Weights of a small mixture-of-experts language model, trained from scratch on English Wikipedia: 4.05M parameters.
Below are experts of layer 8 (counted from 0) of a mixture-of-experts language model. Rows are named router (the router's row for the expert), gate (a neuron's input weights, with its number), up (a neuron's input weights, with its number) and show model dimensions 0-127. Each number is 128 + 32 x the weight over its row's rms, rounded and kept within 0 to 255. Numbers have three digits each.
Before each expert's rows: "gets" lists some tokens that make up at least twice as much of what it gets as of all text. This comes from a sample of Wikipedia text that the model never trained on. Tokens count by the router's weight.

# expert 10
gets: ".", "-", "|", " (", ".\n\n", ":"
router:139174133149184127117166073138134119160105113160143129140118168063130128183128185136097108132149163108158120113175091140168107116139111167093102188178140159113090150165164131087195169177102109163123164151145159115174132148118146113047100112123203097089060124120139090137141075199124153110102153123121154119096152111068098132117128133133115135104128121109101189117080143077099052178138
gate1:086065163160163153115094181098109135159116090147157124146096137100136143112135093189143137129082125160196122163114105100156133157128169142118124145150138129102110103141161125159116149107055134205097122125076100057155158121143181134075081116116110087137193127129165145143100134111048088119125147101151104179061121115125144164123136148121138203097130107104100082170140067057122092121088
up1:152129183099126074146145151102134194095145168092097172167129179149127103108146134138130137133071107106182115154134088172111139092093158134104207105171210102149118155103117117114086150145071108126099109077151117127170120104128145146163132101184179144126092163127157096087153074117041128120054152171113131146131111133167116155165130151098158163104176066116172092152153124169147141095118
gate2:150162158127147116075163113139147116114114087134148137141110161099161127116123133080160107144159188203130142149160111151203098109113133069145159134149136149118122145105151120125134108127109137117102183138168188170093113175121178142108107131132186131105144085134121169125070058125127135055105120111109171089116111077144081172085105172174139109182156079095092103142069078088116076203159
up2:051107147171100118075165124089098094122130100099104142115161145156130170046070173154134091157099131149122105101141147126137036143128157130121153185097164117109162119090137124140098107135107112181119179172156138113117162063175134106132109145133126117143132150162136116111133099128047048157097103115084089116110123131062131128070143189165123155098132104121114103125093056130136094180097
gate3:114108065140255088107142158108126062116117109172102108119101103107134095129081148171113116109049105124148171115120141120144127120131113104116099175187085150137123146138139151103146109155126109130103146142159114106155082133138101125093115120139131101105163158118149055081116090104131116157099171086098155134069119142103104099151137146172119106073091190114098165136131098072129162130082
up3:124191088142124166169141135133078145108075144117193143133118130094106159136127117154183144135171127114135121042113095158111180102093107130181136103125077154129099134136132129136151098124123074068143112106132112154143165130106136145155110112134133135178121215130142142120145218153152147103167144177125118189120136105131150100243127099142143083135102141092156155085044152065117129153111

# expert 6
gets: ",", " and", " to", ":", " of", " was"
router:163079191057155134147089123129070092077090101126108120144072064147106081115148185090140180123170112172167132144103069149077120097133110131136186092093163097111141057130127136161102081105087093156161152072162156080107113148132134115066119102094086150129146112174138125184137120083149151171117141119141141128141096103202110156146128118085168109108113137107130197116130145127108165118124
gate1:124123122136196129199124074155137212136116151098102070144230101109112109164125156121073162111062145126202123105138072115110159120143129109176136161114109143085113143081134133116134132101119126171127121149146105135102043113109062120138138132106129149120113164158098155153149076113132116065129144138156157130090113143174122156153109050095122111168156099129133190141120086190158146125162
up1:111149126158123130127134082140130125153124087164134134134183132145156137156125100172121083076102143082120089134159098071180139185146151098130117113105136137161090185190087163115147155165161112109160119161144165070171144114105141167084169167111098139101090057100133102102147159185115116110143129085092164078070108149090160153055161227100144112131138073139121104190139081116131117116133
gate2:126153142148196093144116122116148115170152133129126101125121137094109061125048137113072164138176141158145113115113104185089106082097080100084113155139110079145072114059093166162138115146072063093129170086072060162154084168105140138126128100117164140151159121103093119137079075107126111104082099105111120171142149118094065099136079101109107194100119166118135167163126160161130097112127
up2:140176141058120215134135172083183168137118129124124122168088120162070097150179135057170126135132145179155154153084124081148123120112161150116075133113174118102124144156115182078181099141102103138086140165105125129088083169070135158087115123093163193093155141139179110139161154096097150128130104142127192142108134144151137123148117148113139102116098205145162118146128133124042072122136
gate3:143152103130130166156111127027146104098121068150092176168081126129127111107128137123158098177122093125169147115089169103147149135118141118166106109154168125093127075180108133118093125156079082133118065105134103120044125143120092126076126148131136184210152122159158192136121101124032157158131099131142140131137108090122150133144141101096169123132072131170153114120204058149111148133156
up3:154184087106135218107136055086093137124130132078103147077099156118082092120099178171141164144128124144184147086173170146103172104180090147104119088078067074117117119133156100108147084116130090146114117116103110112167105144128149129105085156094149081160132094125128106119086104170117171095210117145185150146169126129106122129139160121122139141124068144074159124165139078152176150139182

# expert 7
gets: ",", "\n", " (", " is", ")\n", "c"
router:137069161161160105141147176106065167145153105083116107117134151142053145065129141201132160082059136151126083125118137115131172197132116143154123148076148104074162101156079109150061113063121107116148117065134134123136120073182127120186120156081166170183123181135131123113151137112118133116126144161118131100104161170077159092118139133123160164095111137159121149142156112093152211117115
gate0:132076182182103099170173120129096092130149123082073068115126178099132107119116132182139123081057154078181177094143124111137136157147181100107100112139116161121120142151116123144073130134121109115089149135114161182164056092166073143128115148123158103221171158157145143085116129144106208110107127178061090151113130149106126118103142129162120143078112131129125098125109099069118188149133
up0:077125166139144140162175074154158110161143092107149115090176172105098172103169078133172155113153195157136111201172166069129106107162159173147206107118094188123084141143153144112135140102094131103098090146142137166122119120145142101166152101160099108066078091153133156120096105148131071161130156171114162120050124167067113123129119134140101170154111135140083109103074153131142186145117
gate1:116161113150151093104154170132135105109109150077142098114122094112081100129110106148175191104040170132125154109147134118139089135125134130151145181154083063104105110057120125179046157107135147146104183102120155135134110114173122113118087094138103149120142147102077108141075134083134164081112150153113093235128146126125178130184157101077139152140129182131111140092174205161137132158140
up1:124119081151144082134119123160204078174167079139113124147114129064175103087144096126070117101155096148154193120200138095147082114190171126096130048093180126144106179121089140110144123133127127128182152170130157136163150124160105136103114076140186079121134071074107144083173108106124140179079122171142155163110165134114102132160102156164168141093156096136168118125085108163140129123122
gate2:121087158102154114139126165106084161082130135121082059156161174083129080107115131171199112136032141132169146147072079078163132178117094103129136156129139116141102127115113152074118119081112099109095140115154161165126096099122145157123101132099110184133123139159079158101145092122139136142112076125095163214121131185107118094135143139162101089151068108111193092104151124116100179191159
up2:095118021166155105145130103105114101104140161153084118137121079110164146102149198134128112143097138115167164119039101131163104077138130064098147147097156112126125077127069138139098132090169169104083134132150087150093122135093130149141069124131122112122127148095091112114157171169182034116108123169128161159168121141085121140091154110132193120099125138167180193092135077108111139143124

# expert 0
gets: " the", " a", " in", "'s", " his", "\n"
router:102140134116091137126158192102128128127139155122196112098143099142142120120127086111122104157096135107143117140120098119112130087132110164126100155097106154140141126119128126067172139191134132117131139165134185119098143187082114085207123079132129116049120130126123117128126172116190107193183093135133100195197116145150184126112137068105117067153092137134155077069225143143141059102135
gate1:122169167093103115107123161154140101125126084072074106126173199105135096093147132057158139161154129141147143115129164165146203087185075092129073118137122082138177168111104179127086098161164069170074057130091123113165101112188190124118171137105114100141109156157135162125141098124163097084157157159147093175156145163135120142141118167088142116100097142133179082109144156141102100146112
up1:174128141091086115100153119143222103180126131114141151141138156149118133176142142100164154160080141114145114123121154076168179105167100145137121107137093170160136123104116144198137105158249097225099115123087116118145133058150111078141116126129159058100127063118146143117104139160098158132091084183169170143175095155136099140077134147149142126180110138123140097107133104126125150117123
gate2:089141171155137104132118150099113119191096140122117105111128076076123112135130144157169150158122205132149162113052141132187113137060095145061083151124124122118124111088160180111113164121092100111011166151103096093108096107154152127123185123154155185143138134108157097098076101076164096146128141073169111134089148148095112108149095113065140162091076107120111090145121102127148108095125
up2:149114168149126185073153172128182135133132165080146142161130087095164109189143138090131112160100061094098174051100140122120148155116107115189111158158116115103142142154124153093168105106090080148191153099131142106103172107131147119163171117132120141133153137116144164087152134090100143216111097088125142109180121106190162144076121119079191124123126156155172072120157121165210118100125
gate3:087088090111102098099096162095109090165090089133164117142137089163095085129107139135090190123139154154087122122088153148154126046132104045085138123113126042160096128137150114139133167131151139166123170211101072127119027157125096095110105096173157108075079116138096147102118124090157136133147133161125121133143105138143108147120109161145080131153109071038103140119114146120141112154148
up3:151168133134169136153126082159170191130138099097120158137181148063089112146152112110160112125095121071142126039056113121097107173116128154139157129087109129116106103162130135127168105085115111122131183114130125109127132137177158151171114106077082141144163159117133208120128190124121182121097121136119146116124086170177150124093160059126075124058124179128187069157156076175143139139151

# expert 5
gets: "3", "ed", "6", "4", "8", "5"
router:147133087129063125068114090138163118113141157097192138118117091150149142159144095116094143113169087078119152127126122175109135201177117214184093085113136070132153154115159139103137117149160146121146103139166103222205131174069111113134103098109149174132123144107137078118099197129153130165144137097112111135160070110156166145108146187135103123094155074174158137132129160164138147105153
gate0:142098094164145105144095140105137163114146159116148100217142151132109122098108163140074122059091133130084087076095166135129092086132154072118075092188135116161137124130129143133130141152193125055133144171143144066116127140164133020065156109108155191128121132194111099151169120143072154153088136106184163133124151112065114169113146122144105161151110104126109152136156147126106130080127
up0:099174136120097168136149139153084164109133079139098093132179098127138157214110118118119047144125157138163112091105126145126115109097094103130142124146039162136174120128136163089126135114137086050049124145114108092129092108086156142174116137180137074149126152107088142128131123110103074118158200111127155188140142140100090175155138172091092141118101078130225114144121107112140140112175
gate1:142116153139107186128137120107136107096104102169141066161049109120158109044107166128096108144072170187142091185095127099106179130105117116149120098205070111112073120134100061106141127123089172109159150188121132098110178150160157126098129119098104147152098150163132129125056118159108119121145175036100108088089137106165146171123088126099122126152155157139096117152107147105141135086093
up1:098107124094137103153093145127179065099119120116136083117139137067085163123106120171124109147130110097065148144115113177162107168198172138124143162146095132058108173096123081141116136135111118094113110089149140078111096113086132136094131144119152103080134087075053164168146095184125124097142180135146086172109129102107096177169168137170141134138186073105177192137106157116171076089159
gate2:118116154151105140118101111115143132149141146137102158139100136103143079141112119142161139145091132080044140128165121124101147149127195136134058162165133098110131215091102137185121155145091088134146105154141135148181093226166142061095174075174149115123098140179132093122147108139131184106089127204180179127108155136126118100113087154103116194128131118096056138152120164174151124140123
up2:191134135037114105134072139122187068130129101151154120104176110101114149164168090076130119156089132158165136093112160134144141090123136123116130088117025182122161119163121093111116092077151141110139078169094064122109137084098102177174128127106146088081191159110158145142086096085122087079130113153156109210151124105090146114135136140143104115113136148118116125124136072087168123163145

# expert 9
gets: " ", "1", "0", "9", "–", "-"
router:079100200113113192131180170120179146098179128107123185144106114109090136157139152111160080132080118136149163081103121083168127108134155078093100171088170138152145193157153161070150096138116140128108142149106079063104124111150142181165111156103161162166158103105172123196134145152165157134124142096125083119124055113147104117141184128160143102187089153126157083159127077136127105110083
gate1:090148166131189107115187128137150170124194078112143098148155127141147123101113116117183157137071143120175158082136177091177125106133128095082130175130103139094113140103107103110136131115120105185140134149151050065087149079176141121138079162096103074165116108119153114173140125147090164124151175109136102083139067094107104184116161115140183165159062177104111130197115103111132102078135
up1:131228152069091084125119161162117140116095105107118136176173177108121065093094102102112127170188136133162122134159142144160140166122134122144139085140089125161118085154099092149117167107130154092100088157124105106107174112134113135135155074160127224121114100192087109111087099114132133103132120183139113092139153160144114180131126116062106188157153110141152087125135151180138222169109
gate2:062160200064133120125108175155113100150079129135104149163161134127057105128109119156159165107102112100115080104129155132125125185083153045115143166129102142134115143149075086119156138200124117112084143141095082123107190164113117123111164087164174115210107128123123104140124175116151179059161129079155128090086106104161133133138099112103152130124137139084064088155087190120113145127120
up2:116081216158126111071121167116175143111109088140138154140102083123110141111133163139112153209081146084137106105082081106066156121170133089127090174093126143077111137127110145100136172141109078154098125147138126125141120164136127095113106083164213021159090118130090140143149103170161169144128097088163124108124118122116110115154169129080112122122107137126052069188160142142145130127094
gate3:149074164116152092103159159174119091124147095203150146152158177085087136123104141168088160134143102093142099194127092100157141144150162143092082141130114119069131088101109090139088108175113144131153180135094155096177124125185102106133221147158140074141082112108118120106133112121119126093155136133176088129111100134115126158060141100146145119132158133138058130135235114146066170152123
up3:183094131161150148117146179171171181114152150155137128126142132091142128133139079145128127101108142081143096202143101143136112067137150079109089158140099084136139211102151138109102099159076118149192139140110105112148100136164118110185177190162132083095112112069106187196148122132159154113179124161146125121075087097081132160072137141123145081160121147170097108174187126118108089113084

# expert 3
gets: " |", " ", "2", "1", "3", "4"
router:175151077097058145123101185169116143124122131135059094115147169115156117083128084104105114123124121148131074165108166149104061111104106063062126089110146200177119114123106067087136119143141144127071131121148093176124138082136127220155144120133136111107151114134110134179098123110172082077137135099173108106145159117123100120141065122062130110160155160142202114129089159140126127167157
gate0:145146087125143187218073149167030142075132142104105117114181142131105129126130089103179082109129160115126129100109141098133130092158170136082105070141127098131158155114105127096107141178128150138088123142064086149156113061161129154152116109124114149096130143134146163179124120114174177064096173133162094124033086151101138117138116118094133153112126111085166084165112143118176105182105
up0:077129138138115117093165083125124102090100148171159145147135140114148121100157142186101098120140090093153210181129106107139139121089121124158169121150150125079084173159103151113149148123133074135134127103126083197178112109079161123110148135140134122137112120144106180145119156123069177207130139070122132120100153158089075152072151085109149149075095055183076128089148159197148100176158
gate1:123068089142079106128105134115129116180130099132115163149076142053137129098108140116141135130144111071155111150191123136113122098128071115054184070154133097087052113136084108143113147143143174175095142132092149161129153130142131058135122187120174132084129105184138114120097098093115137100150089130139109118045167132135113176105143140116056197072088136114110078140114108169133126176150
up1:087095117112158080195095083114135097134098121119102087139109124109132127131135134117064129122144081105125079087098061181105072129150135089098118164133082119083162143080054115148147121148098148161151184148147150141102140179113128156136141145024156163176093121128138071091091198103124111102134136117180167104126125107145152177077171161145157153166117170123151114087108163144178116142165
gate2:109154113174138132121124144115135140158092159098171047189099207141116160190098161102142168089126139139115119161115184140170152140118082168129087087089146112065173077114156078074136130087089153117067163148099132143122077102125190156136153149123171147114107103141082120161069103068095123106151134128114134134128102138115115145196128160139118078140127095104144123110137076168090154115198
up2:171159115127107085103174068097131151084165093213107117130110093127162164162144159124130100143080150086125124140176117091107121138075123158197063098113157169156128095219185114124134133131130123099102110097134101125217151084129094085098144140112132166163145118117178170162120107188111148165099124127082106088116096147095084156130155092152153114155163150120122151114155163063114171124112